Weights of a small mixture-of-experts language model, trained from scratch on English Wikipedia: 96 tanh GELU neurons an expert, 6140 steps.
Below are experts of layer 7 (counted from 0) of a mixture-of-experts language model. Rows are named router (the router's row for the expert) and show model dimensions 32-63. Each number is 500 + 25 x the weight over its row's rms, rounded and kept within 0 to 999. Numbers have three digits each.
After each expert's rows: "comes before" lists some tokens at least twice as common just after its tokens as in all text; "gets" lists some tokens that make up at least twice as much of what it gets as of all text. This comes from a sample of Wikipedia text that the model never trained on. Tokens count by the router's weight.

# expert 10
router:471492499450526538482507495516483477509629534493516502544535501532571496511503538492531493474495
comes before: " was", ",", " is", " and", ".", " in"
gets: ",", ")", " which", " he", "\"", " It"

# expert 30
router:515507473537514483506499491460508511518495500499490537517507514474535486514551494479499453494531
comes before: " the", " be", " a", " as", " been", " have"
gets: " to", " of", " also", "ly", " not", " be"

# expert 29
router:492533502525523485492501492529471491482513482489519458500485514555472504500505461499475462462490
comes before: "\n", ",", " of", ".", "|", " and"
gets: "s", ")", "es", "ers", "ings", "ions"

# expert 18
router:516487487514512527488510478481460507519524494507473477453501490528505496529553504479442512529470
comes before: " to", " the", " a", "′", "ing", " in"
gets: " with", "ing", " over", "ed", " had", "ain"

# expert 31
router:495493495484454508488476530512475513549514459536485495523495465519544516494505475467538499529525
comes before: " of", ",", " and", "ial", "ate", "'s"
gets: "or", "on", "ab", "oc", "er", "a"

# expert 13
router:473503480464492490505527481515484498473483487559492500500494492530462510521530545530479473525472
comes before: "\n", " The", " It", " In", "5", "2"
gets: ".", "000", "00", "5", "0", "7"

# expert 8
router:534514511487487502486495466529520479522538517481500460450527501536484475438513515494530502472512
comes before: "ed", "ing", "-", "es", "|", " of"
gets: "\n", "ion", "ap", "um", "ip", "im"

# expert 16
router:461478529472508471502495475488517517497482483477463481519494485541444506520499551480514516512482
comes before: "\n", " the", " The", " He", " In", " "
gets: ".", " |", " for", " of", " at", " with"